From a checkpoint of a small mixture-of-experts model trained on Wikipedia: a variant of Adam for the experts.
Below are experts of layer 8 (counted from 0) of a mixture-of-experts language model. Rows are named router (the router's row for the expert), gate (a neuron's input weights, with its number), up (a neuron's input weights, with its number), down (a neuron's output weights, with its number) and show model dimensions 128-255. Each number is 500 + 50 x the weight over its row's rms, rounded and kept within 0 to 999. Numbers have three digits each.
After each expert's rows: a language model's description of what the expert responds to. This comes from a sample of Wikipedia text that the model never trained on.

# expert 17
router:546444498450559555411515523466578527427591425476452582555588586438471494608508548569489443459556497459557541495481448523435452510516553500568452465425464551510561534412588549563499450523448408525448548547574411459422552555561559479542436461523570483462440547478446563453544437448508550475589492468411545544483418456448512541504498448456519443536512533492515533499540415505440443539563
gate8:446477519512571591483632456508469571548520524451507487548397465513492376514484448439417381506522552548448482514564502564425584488502533404497546471542509476576510559462402510497488570445518546575451507521536473425497479506497524483524419367520513439516466545446461659559551471562503484545461443549554510552476469545462542515565488547489542472470490493506560589495549498568414518528526
up8:500415491506484462451387502499567418398497503483527382449529517427465549457485507638581562429418556487639450514543480521492459525513432591528441548455395500383450481481533521482549460501480497485480515547475517612414484485498490565404499543518477480423548539551478434404463531460473547566528486449426412433528434503465445561529537533364478578548495630560463564541526444501538466588460
down8:532434420529442436449529525501544534493666542525457583451561525480376540537587532519515463453555520511575502430512473436587353569615444470492520462350481559506465510496474520599520537598486520548491520476483451534541520516472488584474498582499478473494462520503476492448474447467446435600550475443446561513461400532577516567523485462497540567449530421557475579516522468551463547531471
gate9:449540541525416452513469497456498521471519410538540569512470530454499468478567485513473460523567449468504471454406536482474411443510479462547519520500396518594522410468523489476424422511457499461441503530518548504542500444524575504543493474448538527517576457546486602557513538403489361481509521558497442584445473499488541431545507455527480458514542519504551656535561504515520397463501
up9:534503518498485523499496491453483544474523555461409428549520513567531567537535528607589461438438525580581538530574445417517528521519551519549496557518523586456498514464476445464516458487559512549502571525510396500525515439422528579500504494460557600480417589450540364379461591490448539479443577428458540486507458458462476571503479475533562449390553524510495439471427398467593558521502
down9:588567468518398494496627549478477561474632476474505473472490478507497542482511543442604505377429587504478462564531443470549492517506501466499486502450604465582509477461606503568577515482477618536421510410430538591418604472551474504529453425572471383504359612449459529493424505486510535519497491484408466544575392430490457506555499542477503483534500537523441549419505518420564459551470
gate10:518584551528542537478525417456411536534526439510447519488428530496544552528442485532562468565510425477462563443512614544513537485532527515537557523556595542539533531600543449502595455513486454561545481492564447495366537532552444390486410498545483450435482517489486535507508537542495524483558503455473569480491418478490468573482495502551438536477491466547536455527455463494419447476552
up10:487450457512437442434485496483532486599486498570538496506537452578540609415460548487476526540482537488508472497514468457478516466502525562529409487586500509457538489506408491519530596492510564553552556485597407465630473421486480455586516548379549524559510486487514481537579509484461453504403564520547511511401578548529516533492507563452510510543438565494598418469408463554498565542459
down10:486501545512556560463517604514551396451496521480473500577505544423514395470514442508489453573503482469516482483531418597418627599506372479515539554492484500521469439446492511556545456468436566541458502497482419520539503462604534444506498569479483516482488454562413523566530490450471452521501480485593545498464455447536453396541461518549541587492564490500408491503522443526396556547481
gate11:466498523456574449478492558470474567519497492541514533517489522441501500609515543420448406478497473540490464478388465524581444558545477498521535423575459486515497582477575515532461548472477529521571537559476495524530499521559567563494402539487443482372540527488481503604507488511569451467541493547460569502492409438596441464504566500512398416451439418548612438478442431507448432452536
up11:532516450525424516501561508481425519532472492468457528448550471548448547425504387483470553496542512473564480420520490462495564591540530475414483463493495612602454510511469478449567506595441461539546517501434521501580499553478482444563482518540534531589422488468542588388384437436438617486527587440440493505503512416451434495525538520410572493519461483514476579530437473406450611533478
down11:542454473464488437523533542511445528487565586508424550551524466515534559509567453467414490461491561431545503502438400535480553510527532569537513469493549581538415599434565553507663416535564528409425595504435569521480475486453395335574508478593545511568519546492451525473511517475471559480503453400440477470560557505513396567559510491426556480454463522466595470450388494498524520454574
It responds to: Date on, place names. The preposition on before dates in sports and history text, plus British place names and regions like London, Northern, Liverpool, shire.

# expert 0
router:538471469457572536457518586459526567444600445474465571533555578408442464568501474559451440450547514417535525471463458545414457530515556410546461458431447560533554498446517532574453455489474442529425533546573452402478541548545498514547448467553530432459412542420505590441562468445496586439539495456469544539472455475446505528529519471466559439566500529538534582434555432495418427553578
gate0:488465408502492492537521505379466521429519483527510486414450463490451489487467519579452475565543497527530533456497540442474568495463579443536555503460479505525548517592450471531362473587493442526433417469512468493464542463436376460476456561485561422494490471473491561518515488483475451519508456480511601594468391600522569504573600502446506575570470556471499635448551475456517493574549
up0:463578423492552446485484551476458431412491448447453536431506524548547471461458542470461446442535517499517640496566532468517506446461511463474492507519548563550569546469448537520550501609467489365352562489512492442471433473523492529533509574464546479530524485579598515478437486496517521506517437573524499603426522549478504449434409507480390467562485546490492499470537542550431411590495
down0:435472566559576581460415497451524488509459441532568522497431488509510363489491519517468432505528541561433516481424539515440488472481508389449600475470488463498504556458571486460530506431428468445504383563482426554592503509602625546455488557471510541442472576455591496532521537468460495431596489495450526461428540517519495424584504502498539465460462431503499391447463502422536420485468
gate1:544446511528525412586489631473543545464498449455455530484571459526433513422438453505549500526593460530484534598468491595477436572592488499465531429479491517484546514461388456484471477567538521443418462504561522477513525473523440571537466466514588375499633606430486597452458486495488437569520440476462479521434480460495464424502556577531566411535417602557561504501541434578387496498585
up1:523530507477488457535432415548464488549507515426578488503484520542459512507549498446508576396464390456460481519382542429477444493582563450451525419525482509587480563481594426514498562443443463488557518465503532535579502507393596457410531485533449547442462562550432480538488464554480542543490499561541477551459381470410528468511436470489424491483533521566530520566526497525550404510470
down1:564467572541459510522471524463516535537533491458506501522445504647444506527532508505596543450506536570514531567603554462427467454533562476515478558539464487570509552445558479502427390473401541416573533510455469454580466623466484440513504476457513570514521378466449495525530406484517519526471535494545507541444504509477531526457504452495514461535541460477477447474518490608555487467532
gate2:520474368411490580451584484438562464496570416480512509545467559418526492573537473498512453461514494525478474497567423519384493641546490433486449582491489457545574493466433450488558441559467471579537543539569462436508515474492485597512556491438530477479400518566439494493453378490442524415553553491529560494467467406407498526608560450445507425477522641509476505513552487489483420554535
up2:479516583403490438493497424483539529565488485489498460479491581448513529461546478503515471473573462592536402511581501478500374531528483418517473563499534475536538415476438505505515547509529506577542465431546438529488476533363537542446547418560509549451441562507440549371514463480527468499480513507571516466545447499436503398539517487500469545493547471492562432496533542520489495450486
down2:474528526439391458480459520556496507467554415551393443506493424535496474500537502404394539571502502425522487468480494458467500598504442460466546536516541438525530427547478551486537474522513609480502450519568487470587578566533493522441465525509497498531510631484503495544635452501509571488587513533444549559554494524550537457469531494571435490480516424599539495448454498537466430480498
gate3:586557425484509488453445453472458468507518498489444439528547553434512506534499478547589568511534425388445496524434512505426421520453609517465483520590492433525503529524465494501519505501418496505489561491555434525427547471448456390489499519445577472471513504515555582441511556453537477462556494493447456574458502479430499463448483514534553498533502500496525441436448540545577586517572
up3:495392623565502511477465427432546574552515498485556512571505545528576555495572424469586552391437473551571500379536451458529533548419451440455529462504557519479502420458563515464515476560468552392425480549506601483559474469450495523545474532511493508614448494530488433453463540460490488562442509561516508570512447435574487538517461490485402449607497497492548550458516427558466506597476
down3:451512466420456399439504562500577586540500472510453493527394551454502482477532513481562488476421493642545500467585532518568559561524453457523484489516448509568443575470534444478543466450488547427481532467487576559431504514546491432461504550501470450558464610386471476485524455460490474551548501516566393536494429458603476547497409542477486502592450518551610552523556417518567513508434
It responds to: Nobility and biography terms. Words and punctuation in biographies of royalty, nobility and knights, such as Pope, Holy, Knight, Crown, Thomas, and name fragments.

# expert 26
router:532479442454557521446575540457532538470598464479438524544556537478465475559514490543438469451545494430570513492475453539466443498518558441572422402414444570530525503406545529571445461505448466535496552535563428462417538560547547556574468439570553455411425531475457549435565455452507568488552495445464593527464457455462543567568517457485538472547552550562522565458531436549436403570518
gate0:471446539545543477532475493487487473483527403538451552508463532430438425517508631453440557607528495536473608522507518483447537476508543434510557518553427474448498541622496453465442486561512515522433486500484551544461504480522418549533496443570503393394554492457383500468519528502462421556490531465469546563552402592521580465502496537467483556498453438403505531461554586560495561549509
up0:470485444563571408460573539468527444446506524508562530499577424575453543534448477507500532543478564586529576522530568517478439498526520455414454495557400606566578569619441497553514489507463556431475556450471545486506446478408447534529465500479554527488464493495510418463516490441516544529470493448478562485501468451542467464365481472524553565533441537524405547402475514491488467626503
down0:400527562438504503483499519593450424491449497412404515458474563455507398442487498480465497512505440541420549581549543507479361503475595543528538411585541503621490516381557469505462519441417494457516462578514478556538548435586537542552561534570493549510522425506513379533446608499498557396457513519499511538575535491534449431477438436577490444508520480574523486506498526438546467517488
gate1:554466495559610485510537537433541496538497544456567550489583416585453479492456548555507515447543476515416495588462495522474453526571432458462550415515398522551506578548459386504446488506399440540468550460502456526523499534490475512563540514455487444479472525475494501510494468403552494624473513558594449547452525500448531473416503499533614551607456559514495532503494558574419427510412
up1:531551464457546459470520489603511456473539450473517429485455540509521433441425482478447530456515340414492419560418553566491507548531504470385531346527486517466433548524517455527509495620424428469529507428534482589482524503443582499589547486458495468521454468486526481479545453516505479566481485539497491541504473484468541475428494499448476447483520567479476420491521463494476418445510
down1:421483483535469518540489640541512462587497507431524505401540529510435527486484473553548645512438575505471454493532494644515473541567478471515470543496474448463563551490503503474529504520452430468583501534420495422584556560545500464568575525469493532578502508446490439523492532474498436505392439400495503512473514489486518453532544494451518435556549452467457454531617443596465538533559
gate2:454482442396490513444582470488487536520569497520509500455483512458425502592553408513546492495676510445457523529513447559413411547527518442502452563518467495577607407448455565476493449544484458495498528532559443421471485470476526523526524455467493446513475476559439545477476490538454619397537525443479508489487510397447503517584484485477435460553506611465483532425494547454475510552527
up2:501462513484446495448457430359489561523505460565505431521584514533496511545439470531473516466556521454581488452450505435485450523482421530540492480503534516544490425532494514566644431561479518558525507439546493474517467404406511504404596435482535626490496492530447551505505424655590503487449504534563517394485475528498520429536449550507502443498494535492484436480492574502613457510418
down2:536457537472465538443520547590510529507509515558490398478506493393479487542492497474417449511451575529520517555465565491505425514501431459505452505447508486533495565595468520451453488546507558484417442523476545506538650534410556475468559501554560473523464602451467481448585490578504492440434418475535486583491446496522572450490516449543449545419517422484531528543498498409488471471539
gate3:529483524515490459521407454514525498519509402506487475644504495526542475488531405541532512513511513495546526577498470600473397467410520419436453545489493495611548466485418495508557590540468542408534477512518450386500485502458564479538492485408593432567511538515540542560539427459537451500583485527491537483476500520480500551488463561507451421630439530556528454424508507549591608557531
up3:486514563468523592582481509457530549474508530458645506542512485527525545601463480484545498479482542543436499443488521439453629446480463574539508484516573547480550560509635488470471499487489486531434475480486555546470524541457457479488510481452468391471502449482529535551506493562574523539575492546513505537529447491509486405447517493389436447586469456463496489579555455509494478418553
down3:514454441530467457511491544468462613473420528480485519479453583465473519460582500465381481561425511541506462502472528462485502473500476578575542534423496525499536492449493468438464541462515489481560588495421488581549452512551407492514582502430516462464486491465448531523415563448530430522443458514518447628451489504591519491490434518447460544481486536522609482467482494440559515595476
It responds to: Tennis score dashes. En dashes inside tennis set scores like 6–3 and 7–6, plus pipes and spaces in results tables and the word both.

# expert 33
router:587439473412543577446534552434522577470597451491468539594514549443414469506549517552465442488547511515523534508472442510451470552521512447520459460442464538547572503426540517533484422502435423534451590536548425470495526562572506502563430439517553441467467571470465550467522467450463567435541485487464547567453456453419511538556534454407525444516522533505590559437539438493453442575544
gate0:495429509512525531534535501507523500444536506512455540481503535489382455534488529558471466574538459540512512564489603449457537610422495548559518554577471524592557507494507511499424468503526476560439476430411436541464509569558462465532435522472556398365488517461431554472544516589391465459419548472529487570417504594482487502539493464428537589491427504435454642516529505501496516495578
up0:502512503570599484395535505490491507419535487539489572432517560506406550531399482494483456532412456567471524505561508520495532496558456553481459510547446543508472427512586486446591458500486507522462537487444537436412465533510525540473440462503427537492453509539509398461483459465485515471469438537568529460472500517464527436540494522518436491562521513524475549444493490485456474631516
down0:441485497591518477545447566468450592542503500419516475486552492431532385586402442523397450540590500560472466548525462441519393518540501535486493514463459494561419553395546487519583529553442490489474497518487463573379494530553539553388501570485435555488478548456542523482444532471441498500569562477479496585497549527443484499529411540545551500560515481481474470520456632502566444463597
gate1:460449518522581495525499529541494588567494469545516516527486560564557569536440564571504410424601475519533516482499426500416460485583466432561505431500422525514448496434452469487546449529413617436530519548487564477516508505433510567548458438489548432451438573433519586507509498446587520479479421478575437449426516435527533529508461520447563490549468596487454477482424447534369513562379
up1:609492492562444535425435532641444432418509460498482479457480506532466473489535449436494533500465388479485544514434574507623455500560621554471486462435493531477529546519598508516420532451412464540499508470533499528491547537498561482445562426520424439447569497527523508583505481422391466464400560477456434505489526577481574501587446555506497481527555510562579470537445548504500464476524
down1:520456446498471469446522596426431518452514431441483555442506448601476491523503518523541587498482485536450517490442485531379500473543482433513483551514491534478528515436502516482635468491507526474595476478492500525554520475560488486494451477489518559452595479447432470452514505536464505448453568355562461542471567513454533472479477547520495463558512482464416443582529465558509516495567
gate2:488581415533433473456522470445449488489543433403519511483489518424473468598501419592521433451540458546486580452443393490466451532460437457469441485463557482510554451495496524544470452576503453494428514553577514373454483545532533590597539474485483446586512494533503548523493464517382556465553459489574598586518488421474446490647458467442430454519527568510468504453490510428452449534538
up2:387496573494507514422480518501472521550496454459434465556480465569528432476437435530512516433594587556540462524504544519472446533535475535492534520511527476531495436467502567539573560508463632541505423497520514513523418463485544361406610470510543616498478516457352515460511497558572437546484523526499518465509415596465510502531492465551523576499530503567551431517497544459530511472436
down2:474465488547439497480506448569495500495472405531494433472434496497502375503582509489448472506520561450473537514449475464487508504540477570493447468535516497511407569569509410549491471521596498457562517448453496467570623575489409497413615427493547518538463582565575401554560477479487562559521500512508505561510456520532503422483564483591434509410450473614402456469471458491436481428556
gate3:559504457568467492523471503493489536492511435568421430599561603446532484545556454474634447526557566532575568542580536453472481422535435413469445487508505573508509469500458538476508532549498503365498529426473394453445622528519509562486510482509491447410498476524498534469512475458539481461515485593474453605461432539442515497495407454515550425588468505504605511415471491549554501545522
up3:428491480547498485545555523478442481546511470543480547391534478529493535529540479500515531467442599534459455549483514513536468457470437477597399531461511514523505520546510480461564430437472510494332451498476381438468454590575467505562443537419507420551488457511465500460471549582507528524584558543402598448491382481475431509496476468381449490640505417492512475539545540464566561422465
down3:502495452470482524365475518491524575474576546584549379544408510434446496461511393474387474422524542601517478427502523485535553566483491483533525496396562414553533552515573437455478437567531502477548493467514496431468488502490467503514540469521485464477520563466489477464458453483552505654528507529492541497465485586584437465504468425445488491480472551495549439513551464541527558480550
It responds to: Table and field separators. Pipes in election result tables, such as Party | Candidate, and colons or semicolons after field labels in lists, such as District:, Conservation status:.

# expert 11
router:561474455455561547448528567452542550443623453465453545559545561457447452567525486560455442449538509455560541500456452553445448550542550454541441440439448556534554502442563525565457454529462470531452539558554450449434542557541541520558443450539553461452430556449451541455556439463481555461546494433467553529461437441427541547564544459467558474546540526546547548450545452514443438552540
gate1:534465473542481456496494599411598498542518428502581590476534544503508552464527537607509487509485525541518522569463498519521455514560525500509492514422328506475455554365541499477565516470456534487488510575482502508503495460514542566479487496559560438473464580507460597582497432473496504482476394461505478515540451526419466443475573496613530511613513541495461412500572482593418455493472
up1:546460417508590572517508581612551442527507577485490451416517564530534532459483508475472433539475332495537462540455575439541571547519515556490557443542427482565479540527496545521533524523450529487552448410482534576537504537397528510440616497475504467441572561562553484495469544474456500532420435615516512513580495512517541429422527485477474435485502515518427429504515494565565392504545
down1:518475396517468460526564551522490482483558498459534422454491455622437575561494554412613508472482420514529482396531571520418498584558549390540589495475543462544413445461444510476487502528431565482515590447490427483456547555546452505543545513500489503582545416610546500607527457489534455545403453403465508527506463521560454427481561471467437448524486548463446413462412510571541503574565
gate2:501515385413560547403564530420503474482583455520551483521476502443439425577506426528450505396558527565520504478410401519448436529506496455497481485487472477545591553403453550494551529652492439505478541599567506450426523497500564567534494430520551404478469529453413563627474425502454569456483547491492538499447449443469499560571528447460450470465528576489521529446521431442481472507498
up2:402469602453451475512524479417568589546508525536403481546493457498529506412602517507543521503611533398528469537546634478432413587506488480520483476500480532488558440492482490576507496561479589490587483429561510580549415515431564425504549480542447563556514521480456518461554481527557389438490438546549511469493418678454554442541460538561468527535541517542541458515511619528482544498458
down2:452464552556393482443537420598581545536444495539430482485404419510517460503581533455490437554408502483468457487482479456511521469552420494433483560516520492495502456568458502399548506430537557454519426436509488556549544430551490422482577464450470552553485538505563455452578536568540543509472531494443433591446468563529475419521521582507496566503425487546461528506488561520443476400513
gate3:491533475489542492436545461507526522478550402500410511482552553434505493516431566657534450573499568493546588514492441464466408520455644453450570539534479505532487510517422544497480579497441544484463498525500407517482464471495581437504419451454537516408454506470521562510554509443558502391544524495473483491465502418458533488443466529518475394510420499551459529383492459498517541544457
up3:461499461547555520574451452486573583535499550565512522477569498482514587503489464434553444429471457554543532400476505489491510502538459534582462468496548425586593437543547430477482538557525521387410445414449520546480475552414485513530521584451537450516496505558517499439443479498491520588619511506460492540458477584544512500506516521412442484548509486498533419529562509503425461499480
down3:509447407500452482499481500511473521484431438533421453498442512408468511487492334416497492504445467601471442504473555522553519563450465517549503494459560446464436592481511500481563454488453498444611423469386468462474454480509535534495518557511497480473473624491528592465503482491617575515501534469526445512458436528576482478484414591474535542524491483436587541558515420472520527485454
gate4:483505473486436496461456458482529445449552564510585496540438567455476488534454497478485420438434549587511477443539440528477514515517496553474437538464520458466477563510473447592434400526524444449407490487422456462630536567532532468477491584539505430449610495391589460497495498559443581529408451488514524549497519453538520476456543435476520430470504525485563598571516491474427518509428
up4:489445512451502411574449545474504461524492519465568556463520522538488511470592502454466490585516518537489508472477490554438498465568467548567525520486557423497482522405516442494487453494436426521415428483429520557504506518467491412529560555560507320589471467398447548499491510472448537517526422495527548476501460494476536423455500514344514518560442535463593487456494458514373494441526
down4:590558426455443485534491528488535565524429443561546581520542508609546506523480538445542549566547458552574511435472532494566514452488457484545504550462494520436549533514495466569434472474561466569460499495400616566447449469488557529558563454386462481515510528491557533523526576501471502511539457534589460530572446532450503501491538585558499562517526533474557465547525490490539530491528
It responds to: Table cells and digits. Table pipes and line-ending pipes, single digits in numbers, percentages and dates, and word pieces inside table rows and citations.

# expert 23
router:566442439426531557473559569421542555451591456453472530564539562465401467568508491509445502452545511480542531518457477531466438545493595442558433445447445562510572511414584549517472470544476424541495507534590480439448539542517522532520406481554561480469448521460442521437535409461507568459577446424479550521466448440410546574549581492451559459557538534543539565462572431497457411563532
gate0:602449450436480536461525575483489506428541400499516528486528508470435407427427492518437569566555489504590579506481534505581577572425616461516492458539474612516555480538490527502453543553484505532522460526454522512503534543495408424491475544618475443453467535484481544494487424579489444452566479413557514552538450566481579392528610502429420565567457511456481505427495522473543470569502
up0:514451516453552584449415492443559362459501517574512516476522483539431569477423430443466479557423525566415524463524507504471517449541477473424472526476459500479481430556522546465495544582498486511408532454513525487475424530522574503526454483496462502457538444375573476530448456361514469586495439539433410559483516650515515519522433500543446392468412571561542465529459474567420525517524
down0:471392470600466539502502504503421501545545382446444510511509538479376470499540463464505465526519436500492523531605456449445486430479513377521546546468498507542510561459571456459524564518481477468517510590515527549489434501496540555488465438530524501424506432466520484615500514535420537469485512450548452476580532566519518514491481479582555456533472543548564402440516442465508462513509
gate1:499462407439500530553519493512472541532511467450478560570566494598507523412497533542508447570457424492544523535460450559520455541525538474593478524436474486575539483398338421435486532496517516515463507496580495518463572458466554517504545418501490453447502572492511531574493388453535526535536563492421445549442556447531478380474538580523543485538468548519460568531540487549360506503472
up1:544503407557480523521540560599463493519542492517567450482493536575492529465418542452510473538463402480476398510454558594489526527506566503422501432461450378550503474468525533412404536584520451588562498460571547477487576485389517465396535473505468382458505521536483532608416431501488555539563543426558476528522473559488518459438605584445450459499379570475485492501515485415476468431543
down1:474401574531536569536466551549451490496568470477403513481476576480510551544481528484525524537430509512494463475556513511470475544550565456620514487473579461538538505457473442535503437402524507456601541600392466497479550544439455475457486465450463490484512364399496600601596499498447456453427507411486481529527517467585499551516539543431515457541433397484413508492596563499502482471481
gate2:447411452448488499460572515485577519524549423449479551544517483511525489565493464579468458487541532556547470504498447497358461547460560473552465549532485515488562502472499507459526547525539449477443512510544467404456466466520620589530598528538441508573452544561435510540502496506473526452473578429608477445481472488399450508561439543436484472604545532457455498463528554481446461472469
up2:476518529385448502485506519376507531525477543549466527531564444508515559521524514548486453453526478514584432485509534446538437484523546486497508485511452465499563443463537536570526543534482610519469463459537478513514469454494594499500506508498492574519465507492472548462517527510541463524467542517481543405461454552562492448616534487566449533510551361576516481481520553503536545558397
down2:511486510473455506462487470606563520482474457574483483520453512548518424494615498441444505507454580420489447527524467566565509524484543500408442492479431518513481502467580530510545508500569615509467533505480604528575593470542509570454519438528487540569520657501551435437573467479490562409571432515494528597466449503482481418476422411614463521463483463532500431471478549543509421486602
gate3:559569444545447540462444469592483488505503522482495474542553527468395491430553453521564487583531568389506509523571554506459493589451454498423485437520382451516457445463417592513472563424510517501491505484470446449487529495417585425568592488466505409423550524569536493503506584503541559478450508563500465532406510528476498483471424527421518493499470575535349538532454418559552535453446
up3:472460512488525468549525411525493493519512430610534525483556521450540478538543448485584481447398454532468481504471516482452575423515482464531531471495497536553529516629478458454564510557451587448435457423452416475442462469476484467553415483505499472483510523485482517338506604486488440581529476471400528479491438624418418576522410459482422453632482419472481474499556544643517541598524
down3:450471391475572529468549571506551553542435508492488482467450525521353505465461423479489485519438460500525438449556450453521568508541535486553526573389567519522485492472458504430461426595559534435469479463505482424536481429527545563496533538457448482471458523465505601355554409470561551553490445571521514536419491548521468459435497520456535547571558476447519513573538453485548613541503
It responds to: German and Dutch words. Word-initial pieces of German, Dutch and other European words and titles, like Sch-reiber, Ver-dienste, zu, von, Berlin.

# expert 13
router:558473456455563547449526567451542550443623453468453545559546561458447453567525485561456441449539508454560540501458450554445447548541550453542441441439448557534553501443561525566457456529463470531452537557553449448433542556541541520558443451538554461453429557450451542454555438463483556460545494434467554529460437442426540547563544457467559474546541525543548547450545452516443438552541
gate1:519484510498533444577591518485592465429506522525519578472506531563425573541444478464530451557580543456512490547531486505473587570505452548525588415510465606495541532563481483507381532567458486504477546480492496546523524460490468553524478436614558476464538460509456591628544494497530467462515516525506483551431556433410561507498519586550464474532523539516540544481529504584426441469476
up1:649531449571497435497502569535530501432523513462572490480480517484501509493493424550499534475523319495513528416527640448562551441506570582454437417432603506538509599548436488616521506465483493471520539428523571534558449530450508496439547472487488448437559540521517447588520475517457501500446464510464546510501563550434535511517525484437503539490441511574533426497473450503509564553509
down1:512471466575483495561491516477477564516523507413476451446464472661543427531482539463581461535465549558466450519594459416522477522466565504534561552413523556511434481453507508502624479550434424472583530444452429438548519498464398607499454471515530520495580493502500480506484596538477539498399456528563558512502525506542493559540571411476525450593507575450502474432395498598528453455558
gate2:548475396470535463470560530440533530500595490453515512490431555457475471619516440499527426455560522560507590506457428445398518567517512458539503560518459454526554490495495613518477442576483441542457499476565523450421558470481508559507523498543550406470530496497407561514519437514431601469587478467556533547523397385460532546604467369443427492522547561502523546483523530457446496517544
up2:419405597442409569483462446448506474591506542506476481520545484554488463487431417512534455541621581499538441552532498500570500497467434510566562578441559418483562456521519619519548581506549567552426451459527521433462414531418518491449557439552430532520523542459440536567550522574486458462439445526578441506474427573462542487584497527529439544573523512465534412497491577536498558508526
down2:501496475491388472482503538588499562406477514513463476435475466492435444542567494491482533536448615495555468495521463516474487479512371514453461580514456462494508493546480527501433461550511553440504492526505476497590644507568449519398552492595438511447467545554479515539600480479495532531512506602521454588570545563488493420452551491530476540465483478550519510454559512497541504572571
gate3:597475480513491507445559496503535493463574410450490508481527517450485417536490443559539441508537513502539536550473496557489447560533552412475405473468493576628470509451435474507499490464448437491479403558537411510429562458551535494524519485440485424404544496439459589544444496520500439371533450527464463431511485517450492420455432528448476418608469598511533554444510520469530472569495
up3:404496493457481487534529501491477520461539523598589495511582506529547580529447462404520537461446511473514441458455475445448540471486529433553533541515548410567545491535561566448503558534514578454519510493521508555440488518478574496584431575471552429573479462510449507353486449503487466460478542444393452530457501482415487541532485446448365531477429422512449473499517494534496589429552
down3:512488457412464497475491528481461585522534419544425456495483503443461564361427414477406592458427466544381476430478402569507497503572440458532479576473458436593519544500513575455470450525508466483565474604403427578525486546527503525488429571555496505487452605528434567471469487476553503584491441533629521515477475524615445500566466446522348453549503472472560504468610456499497454524483
gate4:526487536578411443451530645559537509440567519548600538573475557413509460571536532453587508581467434471554521470501503581524382530502471478533438522431506481437562424489549520515496506546528503480526524458537529513494574561565558516520530523450487418453587518420510470525509449466502631471510493525558434564545516502484602567389566488475462529575492503494550520407571492530402465410518
up4:560454605532431472523522483506487463531480532427638611538386453460513506449634515466520541529506524449470544430510521544431530484500524488534536422495568513458502489526513463514457517515552542498473484472440553480414564540458485462491484574541452453538481522392441509528459475443505501466477398454471497463442504562499530479493489579524507481538499545523511545442574543543467457449553
down4:483529551435493424450476425519602629542469488541519552590506497531490458459521532540557471503507561453507468401541538550529576478445562453614599535513503513431500525450440548418463451512517479617498488498524482507433451439398520422496408533438469493535530529393541494537508557473465475481610445569528509560567528506525488504466485453527478458470519558513544528561515623401518539513496
It responds to: Numbers and word pieces. Digit pieces in years and numbers inside tables or dates, such as 19, 80, 64, and mid-word fragments like et, ate, go.

# expert 24
router:559466416471565515486562574432541536436599425450452535537562585453435462588528539548502434455509481437571508475446432549446425542540552454567454445415467575499564520427544530542439452567443433525463522538609453444456513543540535489562454455569561440425399534478489524459549472439446518472526459465441548506443472487455501560556544472524538448553554555569562536431563442538443439536527
gate0:554492552456453502468474532478525498430530382473566578547485492408454388474478522503457586548471490584480577530458485534455534470461567407517534533501474548529533551567437527520444468447555496523507469456563502523482478536514487431541432515470450288463554514501387499501493540479478512470542504451544507615491473551542494433512514440463398539477445500470477514416662464508450548530555
up0:547519527528605405433570529498511504520498515499445503424524555486481485464429535476505380510548459636489570482572463486449420504503517483499501486572478573519451363542523547497511469513551545461430520434496389497467455586536544552503552582464488471419493515550490447484493518500528526566451438432514408502636507456497502491494465391532482432498501523539469573507512485488489540569461
down0:456517493565573535478469446458462497466446542459464461465503515475521438500595457426518496530448445549413462538516559449403450537475519560454496403545502581459510521482534508479525566415554452532530494520466521590496548554527549475418478520596566491473428510414557428558435511530508565389486504496555535510603578480465575524359467566449537545563486478499468474578414463446551426429426
gate1:547457416539622466480543542476498443461497507509533478495504623554437583498529509604539478422539467514570406502540458449388446525601528498525496433402487570507471519585435464502520523517538509520422467504492499528557637449467531533531598486532506415491380596544457481625471478449538509562480444454482436510491472460528531487508565501519628554510476576464533457562439469488447560517511
up1:527572451533431483462539477527545491397530542521456449452506520480490454461477511484508499454558460523447419551502643505510511535566540511400554496483439410513460606473480478451554533539465441493425523473610544540550494520457503470437438440442420453469564517464566530545498417465442568585461445584479480531401495404450494507532481511459467473497637570540511423551510479520515492486463
down1:543464542529448465513527560513458552492592540499473465531473586541468509505451538445527509438418548507464506542464581582449491459520575497547498541436443540542535504535481404435580561471517537472572549422492406443557565490497529451522506414480490499584480499477354561547553424537519523528441558428543533496479459498492619497424563536398546488545471484485484541522526513486598502416587
gate2:552484478430491487465589476440510542439569409436455460512528590393455499601499468602499475443462557565536545433511491522451516519479559444466404466461461541527492532452518502494507496640523487502487538516584468456498575509477589570525579458475562406497558520582448480478533466458524514368554525492497471499520463426498487575553537447496435426521549591568510550519576449478522543510611
up2:432470590495478486422483530439465524552503463454477486477444536510536454491573450507428524461609473514569476614488540500535389569487458456523524509554504503515525422409442575533492524493458580465583515463560531499430409520466532470483535534501494621543536513452468549467555523531585532570408465561552422462465528569437539450519493433526531581511569420494449458511510612502482508495409
down2:462524552439505551462531497542486479475471559564487418439479475495495416487562515507464524503413504393558554493494447471532481557510399413488443475463526477542436512560435466404502418516570521420545458442546483512644557466419499535512566485528547592456533582515516440559496442523450456382551433527542501518489492470513514503508491487575501476481473535593383536493427554509537400375550
gate3:530493521491531531450452562390569464495517462550518442536607434409548349491487501560584483485538482516479496647524518468557450550473552524472545514505511509557581581503522469506541545476475508396487450467545445488524508520529573488492509571492485433409472542541498497509479559479571491486591527547401531510488451484417437533498444568546491371616460476406514482470517508574494520492577
up3:509515490546604486475525450483509546521501462540492549518472600445508565538492453425496423489460485491511514380453532507499523421470506448571460451503492478556540471529496512482497500487544567453456462460448503487559532521505562493532407536480494490616513470495572557437496548539547446506562437523531433485420494491505456452471481377414419550549557390431474493569554510489543587549479
down3:456552446459485446436510635508455521521471513463508522478492526496457571442511495522500501445479512542524414539544503581485491482590472427452504499442516370555420577533610476446348481412472508469521491456469505540411528454514384609419505501525540460515517508477456581384461456463500470534416476523489485606468415543565595521584479470392441500520461466473543543479478537481523566473413
It responds to: Dashes, pipes, signs. Table pipes, en dashes, minus and plus signs in sports score tables, plus than, to in ranges, and the piece ab.